config.toml
n_layer = 9
d_model = 256
n_experts = 128
experts_per_token = 6
d_expert = 112
d_shared_expert = 0
activation = "swiglu"
moe_layers = [1, 3, 5, 7]
router_score = "sigmoid"
normalize_top_k = true
routed_scale = 2.5
balance_loss = 0.000421
balance_bias = true
init_std_router = 0.0171
lr_router = 0.0014
n_head = 4
n_kv_head = 4
head_dim = 64
vocab_size = 8192
norm = "rmsnorm"
norm_place = "pre"
norm_eps = 1e-05
positions = "rope"
rope_base = 10000.0
rope_fraction = 1.0
qk_norm = false
attn_scale = 0.125
tie_embeddings = false
parallel_block = false
init = "normal"
init_std_qkv = 0.0382
init_std_o = 0.0
init_std_up = 0.0382
init_std_down = 0.0
optimizer = "adam_atan2"
lr = 0.000783
lr_mult_qkv = 0.5
beta1 = 0.9
beta2 = 0.98
lr_head = 0.00549
grad_clip = 1.0
warmup_steps = 310
schedule = "wsd"
decay_fraction = 1.0
decay_shape = "linear"
final_lr_fraction = 0.0
batch_tokens = 131072
seq_len = 256
doc_mask = false
train_tokens = 1277000000
steps = 9743
dataset = "wikipedia_en"
Below are experts of layer 3 (counted from 0) of a mixture-of-experts language model. Rows are named router (the router's row for the expert), down (a neuron's output weights, with its number) and show model dimensions 0-127. Each number is 200 + 30 x the weight over its row's rms, rounded and kept within 0 to 999.
After each expert's rows: a language model's description of what the expert responds to. This comes from a sample of Wikipedia text that the model never trained on.

# expert 46
router,173,173,184,205,150,195,235,198,152,204,144,217,195,163,191,190,176,187,234,169,194,198,167,193,207,213,202,188,107,225,222,251,225,223,197,228,249,157,227,203,232,155,146,234,197,150,221,183,172,203,177,174,197,204,142,200,195,171,193,194,199,209,175,185,183,224,214,141,218,233,204,201,177,235,192,224,177,216,213,182,193,206,228,152,203,173,139,204,155,170,222,215,215,237,227,201,160,229,184,176,180,229,271,189,183,215,173,178,186,136,224,191,175,190,193,259,248,188,233,186,185,250,166,212,224,215,153,195
down0,237,235,142,195,235,174,184,209,208,218,200,193,259,156,184,242,205,157,225,194,204,146,224,152,209,207,221,213,197,151,223,150,185,229,236,257,229,192,196,209,159,185,152,226,161,192,228,271,221,189,165,168,166,133,172,227,233,178,181,227,193,221,149,206,238,233,190,241,234,266,197,245,195,177,204,223,229,196,195,223,223,182,233,230,258,156,204,194,206,121,184,181,179,202,220,239,231,195,162,198,208,232,218,218,170,188,231,245,198,178,196,188,149,139,187,192,186,222,140,141,204,178,243,206,218,197,208,157
Numbers and number words

# expert 63
router,178,186,181,202,219,202,196,127,138,231,210,212,184,178,194,189,196,180,244,211,195,200,141,214,219,316,192,189,171,223,208,222,233,220,192,189,253,154,255,240,213,142,118,208,202,161,222,172,191,150,185,226,206,219,198,182,160,202,242,198,214,246,142,176,217,197,188,170,163,242,203,216,107,215,187,231,190,184,199,204,162,185,193,163,209,165,166,154,201,212,227,216,190,188,183,178,170,223,168,197,177,200,220,191,233,254,233,197,176,123,186,152,148,178,169,241,285,209,199,240,194,231,164,208,189,239,206,242
down3,237,198,181,205,162,176,217,209,143,225,179,243,227,208,184,238,187,204,202,223,165,167,188,205,186,186,155,222,199,173,218,144,250,245,185,214,247,188,176,206,202,165,201,209,210,189,251,200,211,214,167,195,189,150,176,246,228,135,224,174,219,222,239,227,178,226,162,257,243,177,216,189,210,218,317,229,179,158,166,207,191,223,191,196,201,189,157,157,187,240,212,159,205,212,193,179,198,162,155,192,202,148,221,218,189,157,192,201,152,163,181,208,208,181,203,178,235,202,207,232,240,238,207,137,173,187,205,232
Mid-word vowel-r syllables

# expert 33
router,97,151,179,209,207,185,228,177,145,209,212,208,178,206,193,219,158,188,229,172,182,242,224,199,165,206,195,239,114,191,221,273,211,238,247,214,265,185,189,198,234,156,185,226,168,187,242,174,207,206,150,205,198,254,182,153,183,181,239,202,174,217,173,157,181,219,194,176,225,191,214,214,154,186,158,246,181,221,244,191,185,216,199,185,187,195,155,175,191,173,171,229,198,268,190,180,212,170,190,231,201,213,222,199,252,238,196,182,165,149,206,176,161,130,216,242,203,178,229,217,196,242,200,241,154,254,189,232
down0,190,209,227,208,224,157,195,182,186,215,209,188,137,218,159,193,186,213,164,228,185,212,177,186,200,248,101,238,212,198,234,221,181,173,156,275,240,211,187,175,203,185,193,219,206,162,213,198,235,204,180,225,186,184,193,172,283,261,210,202,150,177,147,230,234,188,216,207,254,177,160,217,235,223,214,236,204,151,217,200,179,252,194,172,190,220,260,164,178,193,194,202,152,177,181,218,192,194,277,181,201,185,178,183,155,246,168,158,209,149,184,161,207,241,148,206,162,240,169,189,142,237,253,208,209,193,185,174
Narrative action verbs

# expert 54
router,141,191,182,198,181,170,178,182,142,228,176,204,191,132,207,240,176,182,216,166,141,227,195,175,148,260,197,177,156,228,212,232,245,224,180,167,262,138,211,205,186,191,150,220,144,188,170,209,188,203,190,188,182,233,150,158,161,189,234,199,182,237,169,173,182,206,187,152,211,202,228,252,185,215,195,253,172,183,174,165,154,237,224,179,178,173,197,170,199,191,201,213,198,203,136,220,237,216,158,220,198,189,224,213,247,239,174,209,185,155,199,210,153,171,164,237,249,206,224,221,200,246,167,216,205,214,175,192
down0,216,237,211,156,200,189,156,216,186,163,226,222,231,185,206,177,238,181,215,199,206,190,159,200,215,203,269,255,196,183,220,181,216,210,183,180,213,209,220,237,148,166,179,255,224,168,214,249,173,164,180,200,197,180,241,250,244,204,199,217,207,227,160,221,121,196,168,174,179,185,218,225,127,176,236,141,169,182,196,186,195,187,178,242,206,178,194,217,216,191,193,185,247,200,211,227,164,175,152,202,191,193,195,219,205,223,233,184,199,164,167,226,195,202,227,173,199,188,279,194,197,195,207,213,199,196,216,206
Sports results vocabulary

# expert 50
router,140,168,169,224,223,184,190,172,163,228,129,200,181,215,155,191,170,200,238,171,139,216,234,172,186,271,215,197,141,196,241,260,213,223,205,220,242,138,211,206,181,199,156,231,195,155,187,197,214,196,204,175,217,221,217,144,165,186,164,196,192,230,195,207,222,210,134,160,203,192,192,209,157,176,205,309,131,249,256,173,182,178,183,173,195,143,178,179,182,204,176,189,185,215,158,191,192,192,224,192,198,221,225,207,216,180,154,183,147,146,208,202,178,163,199,226,227,194,251,235,201,214,208,219,192,264,178,219
down0,205,251,187,236,198,206,218,204,196,210,207,199,223,233,179,145,206,179,224,188,193,219,165,226,234,209,254,183,160,223,276,205,159,209,183,195,239,180,200,228,205,268,245,190,183,189,254,246,194,193,179,202,209,236,204,159,228,194,163,220,219,161,192,171,287,235,226,188,166,215,219,216,157,192,217,200,175,260,230,217,171,261,151,229,220,204,169,218,177,199,247,222,163,166,167,175,163,178,234,171,210,181,167,177,232,190,169,145,197,153,205,170,194,199,211,254,204,221,222,224,229,185,189,163,155,168,219,173
Word-initial single letters

# expert 8
router,176,223,140,213,187,190,200,193,146,201,153,190,192,171,229,225,180,161,255,206,235,196,205,187,235,230,187,172,154,214,236,226,179,239,193,198,262,166,216,147,189,156,171,208,195,159,177,185,175,194,187,184,184,249,183,195,215,254,193,214,217,216,147,203,199,208,126,142,192,205,162,184,164,223,179,253,194,231,235,185,198,193,195,182,205,128,146,178,163,183,187,166,130,198,187,195,217,226,172,191,214,176,207,212,175,222,203,173,158,162,173,184,167,161,196,196,272,193,181,194,193,179,173,225,176,243,157,160
down0,227,202,171,166,156,259,159,219,214,160,239,166,208,167,151,201,208,208,216,263,176,158,244,198,213,188,148,190,226,183,140,187,163,193,168,186,210,194,124,179,169,220,245,185,186,204,181,157,230,235,161,203,209,237,257,204,192,178,197,149,189,196,173,203,132,206,242,140,196,226,197,177,237,200,172,167,189,206,195,204,185,205,260,251,214,192,211,214,227,204,217,208,234,203,250,217,229,191,205,162,186,199,178,238,193,209,190,225,230,216,184,212,156,180,167,144,245,165,180,200,200,245,201,196,216,236,148,178
Line ends, prefixes

# expert 0
router,109,158,196,200,192,186,211,177,158,235,170,225,155,194,159,209,168,228,213,192,213,196,211,183,173,275,189,173,138,218,227,201,205,219,173,155,206,135,185,215,218,126,191,228,106,148,139,184,229,201,179,214,224,179,143,163,151,176,194,217,217,260,182,204,242,225,154,172,208,181,200,233,177,229,161,228,138,219,268,212,217,203,169,198,186,168,183,193,175,257,192,214,179,264,185,170,180,183,159,201,203,169,244,232,212,240,212,214,154,160,191,199,187,193,213,240,211,228,190,267,221,209,212,204,205,210,218,221
down0,196,233,211,163,185,189,236,211,200,181,195,200,252,186,199,213,184,243,242,217,199,257,218,174,147,209,243,195,222,228,211,164,194,176,167,222,148,202,140,195,203,169,207,224,158,190,149,240,241,231,187,249,212,153,176,227,165,132,175,183,138,235,148,167,294,178,215,218,225,235,177,210,222,171,241,219,198,156,214,256,217,194,218,206,204,196,164,206,182,186,214,191,187,202,173,222,197,183,188,185,221,184,258,188,163,206,228,167,206,236,241,214,220,200,196,229,205,196,214,223,208,266,193,185,253,170,210,187
Place and surname endings

# expert 18
router,156,214,195,222,176,199,196,198,165,246,180,239,159,196,221,153,182,162,232,210,196,208,195,183,219,228,192,184,128,218,218,237,244,209,185,190,228,168,209,233,205,141,148,251,143,158,178,143,192,144,178,173,175,196,162,155,128,148,193,199,192,223,179,226,236,239,165,137,202,183,178,210,198,248,180,265,161,234,219,244,174,239,202,169,223,166,196,157,183,223,199,214,158,184,186,242,220,176,152,225,171,212,195,186,198,231,214,173,171,142,190,191,164,216,201,216,188,223,241,246,189,231,188,233,181,231,207,214
down0,223,246,216,211,198,250,163,194,233,217,184,206,267,174,207,230,234,210,161,170,197,203,229,222,159,225,195,171,164,170,160,228,201,204,238,227,250,218,244,205,216,168,185,263,195,245,240,205,172,187,170,232,197,211,195,244,193,203,212,200,235,189,209,235,161,156,170,230,182,177,210,226,190,170,199,152,198,254,183,178,237,210,232,208,184,199,225,194,167,194,158,188,188,179,219,219,187,212,216,213,221,250,228,261,164,235,180,272,236,214,203,168,241,182,234,222,139,193,249,242,217,256,210,178,196,216,216,170
Given names and titles

# expert 28
router,139,170,194,220,176,186,159,170,185,242,178,188,210,199,181,223,188,170,247,186,162,227,230,213,212,243,200,205,133,201,200,256,191,241,216,232,232,192,179,189,203,134,153,218,161,169,220,181,193,209,166,157,157,185,177,191,162,153,209,205,223,215,174,224,187,229,180,183,234,176,223,186,169,241,174,219,203,207,238,179,201,205,148,143,224,157,102,168,195,193,198,183,200,231,177,179,214,194,180,176,170,207,234,203,233,215,209,192,157,162,215,160,191,149,174,201,236,147,247,221,178,241,178,212,239,215,206,199
down0,207,189,190,179,158,191,208,160,177,167,187,271,252,190,157,247,210,172,210,229,236,202,219,194,243,210,179,242,228,152,248,187,179,184,194,235,188,198,203,207,181,215,208,236,219,150,199,166,168,198,182,179,135,209,169,170,219,210,219,211,184,210,206,213,229,207,198,252,216,267,207,225,233,219,184,216,205,207,209,190,219,182,225,202,185,187,140,190,215,200,199,201,161,209,211,149,182,159,192,211,229,221,213,247,204,219,207,229,167,245,180,230,211,209,219,244,186,170,219,174,202,205,212,173,271,199,148,148
Sentence-opening function words

# expert 3
router,104,185,182,193,187,196,226,207,178,203,188,228,158,194,188,195,155,169,216,226,223,202,215,213,223,239,210,176,163,229,164,267,188,200,138,203,212,96,186,172,241,126,140,220,264,188,186,185,212,148,191,163,147,200,217,148,151,225,217,246,221,194,144,206,204,246,175,160,207,185,210,199,130,202,178,243,179,259,233,144,186,211,189,165,200,173,167,169,185,187,223,247,178,202,209,203,227,210,144,219,165,198,187,233,174,194,138,221,165,146,186,172,175,185,150,228,269,199,244,188,252,254,187,203,209,211,221,210
down0,188,173,178,126,215,170,193,180,178,144,239,208,206,174,199,171,123,193,203,174,183,210,213,204,203,280,222,199,148,201,224,203,205,192,160,238,130,203,267,275,139,181,143,174,186,179,156,226,189,225,249,215,167,238,239,177,236,228,228,176,251,208,222,221,170,184,224,183,176,217,260,185,262,201,188,209,209,220,189,215,181,101,198,176,150,145,187,191,221,216,198,200,190,250,286,226,210,228,174,188,203,238,182,225,216,165,210,191,244,253,169,209,214,209,211,177,178,134,185,230,199,222,216,223,170,201,154,227
Proper-name word fragments

# expert 59
router,157,243,138,196,199,185,229,216,195,256,172,222,190,189,209,194,190,237,189,139,169,223,232,172,175,237,200,214,165,204,231,271,208,181,175,207,253,153,200,148,217,136,134,221,199,168,246,132,157,206,156,182,180,232,193,175,209,224,247,206,181,170,183,191,197,228,176,167,173,158,258,179,159,237,191,218,156,268,235,165,199,205,208,215,191,155,139,139,243,212,229,175,200,251,179,226,218,234,162,224,180,239,209,232,238,227,204,216,170,81,178,184,191,166,193,189,214,151,209,204,202,212,192,208,147,210,208,233
down0,152,233,171,182,247,228,186,224,229,194,230,198,202,183,211,216,193,153,227,243,181,252,94,200,230,226,198,180,244,187,236,192,215,228,147,221,142,159,228,217,217,202,188,207,218,185,160,235,191,193,188,196,122,204,193,275,154,179,192,151,160,255,246,182,237,169,212,238,204,121,207,221,235,178,177,185,204,209,201,187,198,205,216,212,146,198,238,172,137,195,192,173,211,212,188,257,216,222,220,154,253,207,177,183,221,207,217,202,187,175,146,198,262,209,214,236,195,231,229,165,199,242,172,211,155,193,212,179
Mid-name fragments, all

# expert 61
router,152,206,183,167,197,141,199,176,172,215,147,216,178,209,194,237,194,174,244,211,178,217,239,199,200,240,206,173,127,216,255,221,218,232,183,191,240,134,181,210,145,186,144,244,184,166,228,179,197,185,198,165,166,252,189,104,182,196,203,235,207,197,239,168,202,229,176,159,212,201,230,153,149,215,228,273,179,210,236,208,160,199,207,149,198,137,168,174,223,217,210,182,158,208,184,218,185,205,225,190,155,259,241,215,216,195,146,184,165,140,182,169,160,198,204,243,192,193,204,202,225,207,199,191,180,254,197,195
down4,201,173,152,217,201,173,185,167,237,190,208,196,229,219,187,182,170,159,188,173,258,204,192,189,182,227,194,210,188,128,273,229,160,165,196,202,190,203,154,192,185,258,168,201,182,140,203,214,207,194,218,255,200,167,128,189,231,221,209,194,239,198,198,196,202,199,193,213,200,163,163,235,207,165,229,189,177,234,205,224,265,198,166,201,184,158,186,179,259,298,175,209,191,253,138,234,174,202,190,174,180,244,170,246,196,184,208,217,201,202,123,191,219,140,162,218,164,208,247,193,206,231,196,223,225,231,207,178
Word-start syllables

# expert 37
router,80,194,173,218,210,218,214,200,165,233,226,230,166,206,223,195,128,156,192,196,169,238,200,202,209,241,194,194,177,168,234,258,221,216,195,229,229,182,207,186,270,166,180,261,196,173,143,166,186,228,181,184,192,179,185,163,175,167,247,215,211,240,154,167,169,208,193,156,179,201,235,202,140,234,180,227,160,170,225,226,165,235,196,191,186,163,139,178,195,174,176,206,219,218,155,188,213,199,199,189,199,180,177,200,216,208,190,192,178,133,214,177,142,143,190,211,234,198,220,234,196,269,191,198,230,232,197,221
down0,183,217,195,169,181,200,214,164,223,218,220,213,190,201,177,230,203,179,220,262,164,186,184,151,183,165,174,174,156,159,214,161,229,212,196,161,168,212,244,235,187,216,166,181,179,190,233,188,210,188,251,176,228,217,234,214,203,158,211,215,167,151,173,202,216,205,170,178,234,182,239,210,212,154,186,170,171,217,192,181,207,204,193,182,165,234,213,171,139,153,205,165,239,212,274,156,212,287,230,237,164,198,204,188,192,265,198,181,229,163,208,165,168,142,174,144,197,183,161,219,267,227,217,144,176,207,188,160
Past-tense verbs

# expert 21
router,130,163,179,226,167,210,223,192,147,197,183,208,152,206,199,250,182,189,230,146,178,235,245,200,164,291,208,243,147,238,226,260,221,194,181,192,261,156,201,208,218,177,182,226,167,177,194,142,198,222,176,198,133,235,214,175,141,183,241,177,200,213,177,187,218,223,170,187,179,172,209,186,112,177,198,229,183,225,218,172,183,212,212,132,199,193,202,165,207,201,185,238,173,243,183,161,193,200,203,209,187,197,214,186,227,225,236,171,176,152,226,150,185,169,221,239,223,217,222,227,213,238,222,221,175,221,198,238
down0,212,216,205,213,166,187,167,161,205,161,208,160,186,231,212,200,204,234,241,201,165,205,271,192,229,206,172,238,177,142,226,213,203,173,153,140,216,167,220,178,228,217,172,203,236,197,184,183,165,208,227,184,210,216,243,237,227,137,167,217,193,195,167,180,187,175,205,155,200,239,175,211,230,262,181,187,179,172,145,212,191,249,189,164,191,166,219,249,170,197,211,180,144,245,244,200,188,210,191,228,220,285,170,210,202,219,206,174,180,235,221,140,217,161,199,209,188,240,162,215,206,183,161,199,171,246,206,191
Verb suffix completions

# expert 43
router,133,183,207,199,180,159,214,156,147,252,190,238,202,162,201,186,188,135,207,172,186,238,165,195,185,194,194,152,163,199,234,202,198,192,173,242,264,129,204,178,212,173,186,226,144,151,222,206,175,197,150,191,186,223,161,151,196,188,238,222,217,198,136,200,201,218,203,186,223,161,192,215,174,191,185,264,163,238,195,216,203,179,175,221,181,202,208,201,165,241,228,186,156,210,174,158,196,199,192,215,173,183,256,194,192,224,203,177,202,150,189,168,155,181,187,231,201,169,253,243,241,209,230,192,192,229,206,191
down4,182,139,236,251,189,208,239,216,196,173,207,146,184,187,214,226,177,251,263,194,217,204,210,231,209,216,255,247,190,179,189,189,180,174,152,250,201,248,206,195,250,215,232,200,212,205,139,178,195,209,169,257,218,141,149,151,189,203,204,223,197,206,235,189,214,237,236,209,194,224,196,156,209,198,201,236,241,221,218,191,162,220,203,168,210,183,215,190,305,146,174,208,188,221,179,178,181,184,267,210,196,152,198,230,211,197,199,204,234,121,167,260,188,146,230,178,167,205,173,187,234,203,161,208,242,213,222,213
List and table punctuation

# expert 16
router,186,199,207,198,167,229,194,190,155,258,170,176,188,186,252,180,192,142,229,203,209,216,183,240,240,203,186,184,159,246,201,253,177,186,196,209,260,205,206,176,176,96,149,202,191,138,192,176,175,153,187,167,204,242,198,203,176,192,232,202,200,229,187,195,180,272,201,146,234,205,178,166,134,219,143,262,165,267,214,174,229,182,186,206,210,157,153,155,164,199,203,207,174,239,189,178,206,222,157,180,159,199,218,201,210,221,212,164,187,150,201,198,169,182,197,249,221,216,218,219,211,229,198,231,187,226,174,225
down0,178,193,186,214,209,240,197,175,248,196,197,214,243,187,184,214,175,168,228,222,166,217,176,233,200,244,231,210,150,216,174,194,171,188,206,153,157,191,206,186,162,234,189,223,177,216,200,184,233,190,229,192,235,192,191,232,247,197,215,232,189,203,165,234,187,226,187,238,180,209,249,173,207,250,206,169,175,198,176,203,227,249,179,171,226,179,117,179,243,246,172,250,226,153,237,211,225,227,229,221,257,189,172,198,213,209,181,169,197,211,178,156,192,252,175,166,213,222,174,187,129,215,243,185,180,167,180,156
Line breaks, list starts

# expert 45
router,190,196,133,204,191,200,185,201,215,273,202,180,174,178,183,208,183,190,225,181,155,242,224,224,189,218,208,205,105,162,204,265,246,211,211,206,289,155,174,180,207,182,150,207,224,122,224,173,172,180,163,165,158,215,158,180,173,165,215,202,218,207,173,167,222,218,179,164,169,164,208,214,161,188,214,277,180,198,217,201,143,222,239,179,196,169,128,144,188,164,201,195,167,216,189,174,147,178,184,198,187,209,176,218,204,241,177,177,179,111,196,171,185,171,176,211,265,185,203,185,232,226,187,206,216,232,156,212
down0,199,226,206,120,231,205,168,247,227,188,196,196,181,192,234,175,179,209,193,233,187,200,209,201,245,153,220,170,215,210,195,182,199,230,173,178,233,213,231,249,212,163,173,180,200,257,169,203,196,169,199,170,181,185,196,210,232,164,175,179,253,154,207,220,271,157,247,160,172,204,247,154,171,250,221,209,240,198,209,228,182,206,206,164,231,222,186,190,230,204,220,255,210,172,231,198,208,220,205,244,240,180,183,254,182,149,191,247,225,218,199,167,248,276,205,186,145,253,181,161,234,231,190,216,200,244,184,221
Space before numbers

# expert 49
router,142,186,138,189,184,164,164,183,184,257,176,221,189,203,219,203,223,182,237,164,198,226,218,196,167,229,218,191,143,181,207,229,174,203,193,205,247,150,223,175,203,114,181,229,148,163,210,159,192,215,168,172,170,240,192,150,200,219,209,241,231,226,155,205,189,216,203,175,180,187,216,213,173,198,185,214,206,254,230,208,191,204,246,177,143,154,128,184,181,217,216,200,202,229,156,175,217,230,176,166,171,210,193,227,205,202,211,226,183,135,166,173,179,163,143,215,248,170,194,237,202,245,158,263,195,221,225,228
down4,222,212,249,207,236,249,218,191,143,206,208,118,217,236,256,228,164,146,237,194,191,251,139,198,231,163,248,161,236,187,210,154,173,214,206,185,111,197,214,230,224,219,159,215,190,167,200,173,233,255,180,164,166,189,188,200,199,178,205,204,182,179,204,187,164,164,217,174,223,248,247,220,229,242,264,225,193,205,203,193,243,180,163,221,201,226,242,193,186,178,170,222,230,212,145,192,191,165,187,190,212,192,242,192,225,169,238,210,225,224,211,124,211,184,180,223,222,221,209,224,259,195,274,228,230,163,217,245
Mid-word syllable pieces

# expert 39
router,145,163,183,249,204,187,212,177,137,233,116,218,205,178,179,215,154,182,208,165,196,186,216,220,166,273,198,153,138,186,249,224,222,214,248,169,256,183,186,202,207,190,187,227,157,177,183,196,200,222,162,197,183,251,128,164,182,181,201,198,193,221,177,230,198,218,188,163,199,197,210,173,152,231,160,243,162,222,210,151,190,232,227,176,187,138,200,173,191,209,216,195,180,217,187,200,196,229,153,232,196,187,260,168,200,234,161,220,166,162,230,163,170,167,202,211,250,248,213,270,241,211,152,193,208,246,209,213
down0,243,186,166,120,204,251,166,251,122,164,187,196,176,174,233,195,211,170,187,156,193,241,162,158,220,218,222,173,246,155,242,270,147,214,270,186,189,173,146,206,119,178,169,154,215,163,207,209,270,203,170,222,308,207,205,207,143,170,178,205,215,191,204,203,188,234,182,164,207,223,229,194,186,219,177,246,192,180,186,196,189,227,142,185,184,199,164,162,215,189,204,202,185,147,176,223,209,155,237,143,165,154,187,199,266,187,204,178,174,227,200,169,224,190,222,191,191,205,229,221,212,234,179,216,149,169,168,193
Sports vocabulary

# expert 42
router,190,182,155,200,166,191,209,186,160,236,202,187,165,189,204,202,159,210,234,162,196,232,200,194,213,182,198,166,180,201,189,213,220,225,193,202,269,164,214,214,190,181,157,244,167,180,224,204,228,171,189,237,127,246,187,212,179,138,220,272,207,229,181,201,235,251,139,213,193,149,189,197,124,241,217,259,174,201,246,163,208,221,209,155,203,194,138,157,249,183,193,234,151,207,210,225,213,194,194,246,145,188,254,199,206,199,210,202,182,160,231,175,152,184,186,242,195,207,203,194,185,200,180,186,164,229,208,245
down0,117,185,150,188,188,179,192,176,162,210,163,179,222,163,263,214,208,204,214,210,209,156,202,202,216,271,253,259,226,155,174,181,175,210,199,181,161,164,192,209,221,196,235,172,163,235,150,212,203,208,207,212,186,204,161,160,200,219,208,180,209,251,194,214,187,233,218,223,209,171,233,207,186,124,157,132,178,220,178,232,171,202,181,206,193,171,184,224,207,231,216,183,214,201,169,211,226,207,162,240,260,218,243,190,198,226,184,211,165,83,190,201,207,216,169,207,224,188,193,208,170,236,186,217,254,207,235,169
Sentence-ending periods

# expert 41
router,165,210,185,201,215,191,201,161,159,244,150,228,203,200,174,207,178,176,199,182,186,221,195,180,221,242,187,184,116,188,221,235,180,236,182,180,250,123,193,214,182,196,121,215,205,158,175,192,236,174,207,182,125,217,196,172,156,213,237,189,208,238,202,216,197,205,164,205,192,213,214,208,138,197,198,246,194,207,208,210,161,180,241,149,136,136,169,207,194,207,213,230,144,199,182,166,169,183,200,182,208,184,201,177,224,217,146,184,198,143,253,203,181,222,220,265,250,204,205,252,223,237,183,183,200,266,191,176
down0,190,193,194,194,170,207,210,179,214,209,151,187,207,203,219,223,204,201,196,268,151,195,232,183,194,160,204,188,217,157,175,233,175,198,216,237,190,178,165,175,168,190,176,171,161,213,195,194,192,195,131,169,205,149,234,201,211,217,194,179,213,184,175,162,270,254,171,207,243,161,243,177,205,211,279,234,185,159,177,195,173,204,182,214,211,227,199,179,216,272,228,175,160,241,188,222,193,162,123,207,267,170,185,195,169,246,201,210,177,149,159,229,161,173,242,169,178,242,214,223,217,189,145,219,238,205,226,194
Modal verbs, word fragments

# expert 26
router,117,203,194,238,208,200,214,257,189,229,182,193,189,149,216,242,195,166,193,182,181,198,205,215,214,263,186,180,159,209,248,243,194,226,208,241,274,172,206,201,239,110,157,238,185,180,196,165,188,215,172,187,214,247,224,210,225,239,242,195,176,207,189,198,191,243,140,141,194,163,219,202,137,215,165,248,171,232,216,182,152,237,193,132,183,167,177,164,208,181,206,182,207,221,183,202,212,206,169,179,208,216,235,214,252,199,206,177,187,91,194,202,197,164,165,195,217,165,257,206,218,267,195,229,174,214,198,180
down0,197,206,248,181,218,126,196,228,217,253,191,186,164,235,219,143,218,190,208,193,208,181,201,204,193,231,249,164,254,225,185,191,194,203,229,257,224,225,252,201,230,191,200,209,223,266,150,177,260,227,221,219,181,230,126,200,209,190,176,182,223,169,206,181,218,256,157,226,265,190,235,187,217,180,216,203,172,247,179,211,214,261,239,223,190,206,190,231,190,210,191,215,173,190,260,217,210,178,196,166,188,198,200,104,201,180,210,210,224,189,175,173,193,243,204,173,167,231,210,217,186,164,121,177,209,158,180,197
Lowercase word fragments

# expert 29
router,162,174,175,214,166,172,170,137,208,240,179,213,184,171,220,191,208,175,213,194,187,234,197,222,239,270,215,186,153,208,250,215,215,198,187,207,245,162,168,201,189,173,147,221,160,175,182,156,221,155,213,186,185,248,223,181,165,210,221,216,212,202,194,174,223,220,184,166,193,186,199,221,170,194,214,285,156,220,267,176,170,198,177,174,186,123,167,165,149,225,213,225,162,224,177,209,188,252,201,212,192,235,234,231,228,208,148,164,198,149,187,238,167,181,194,228,216,153,219,199,207,248,188,192,227,212,180,212
down4,220,171,236,179,235,228,234,246,192,193,259,188,224,213,210,218,193,168,169,167,237,163,215,205,206,191,198,195,218,201,191,179,189,224,262,223,202,229,137,255,174,220,145,155,200,179,198,153,172,226,207,165,187,198,242,200,181,221,224,275,205,240,221,197,215,229,266,256,209,233,173,227,226,218,137,185,219,250,143,238,207,194,258,200,194,162,226,196,172,195,165,225,163,211,245,119,214,157,227,228,163,185,181,233,198,211,210,195,138,241,182,170,188,177,142,216,215,205,202,192,232,204,185,150,171,209,222,202
Lowercase word-start pieces

# expert 34
router,164,187,181,227,176,190,218,160,193,231,181,169,204,204,215,213,182,190,229,231,201,193,171,160,228,299,175,193,83,213,215,267,175,184,162,181,225,185,206,224,200,148,121,214,174,161,233,172,258,197,153,228,166,209,201,177,180,198,172,185,248,221,149,202,236,224,167,154,171,226,216,215,146,232,167,234,178,204,197,181,166,206,175,139,174,156,155,173,216,226,215,213,199,209,209,180,200,217,204,213,156,205,236,161,199,238,208,188,199,130,213,192,200,195,188,226,229,243,202,249,227,220,198,205,230,234,209,193
down7,225,231,170,237,155,223,209,215,269,202,177,163,207,208,192,138,179,158,244,176,206,194,211,172,233,201,138,233,198,191,180,231,186,161,190,223,204,229,187,222,173,235,184,223,165,167,145,213,205,235,219,230,181,228,143,243,215,252,192,187,182,207,241,234,248,260,198,235,166,190,120,171,200,270,177,206,196,212,184,170,191,165,224,175,192,200,193,188,172,198,234,167,205,140,201,232,171,199,208,249,210,174,201,249,166,227,238,284,212,198,186,164,204,188,172,217,132,251,241,181,209,170,179,203,230,209,192,153
Mid-word pieces, demonstratives

# expert 27
router,127,186,188,167,156,180,212,190,158,239,186,217,165,173,214,165,151,185,196,166,156,250,163,214,199,205,187,172,191,222,211,213,164,225,169,210,277,136,224,160,200,205,169,219,167,191,226,228,237,169,166,226,153,244,162,182,173,170,235,257,223,239,169,202,225,234,202,161,214,198,158,227,140,215,214,277,149,250,229,172,185,203,194,183,214,213,163,174,227,166,222,187,169,225,193,191,205,194,166,223,182,175,224,181,191,226,237,184,198,160,197,161,175,149,205,226,181,179,265,198,226,222,209,222,175,241,219,226
down7,174,221,170,218,136,178,191,205,206,185,193,120,183,239,197,208,197,222,173,145,153,183,199,254,248,202,191,242,247,267,252,177,150,168,231,238,203,198,182,231,211,193,221,159,187,204,211,249,194,210,176,207,232,241,191,213,232,201,172,182,163,179,251,215,221,233,185,255,270,223,167,197,208,147,217,164,150,198,191,202,200,234,201,148,201,196,168,215,203,160,223,250,161,201,182,174,180,204,190,257,215,222,132,167,178,201,193,204,171,193,168,155,215,182,151,221,203,169,184,153,241,151,153,152,171,240,198,202
List dashes and periods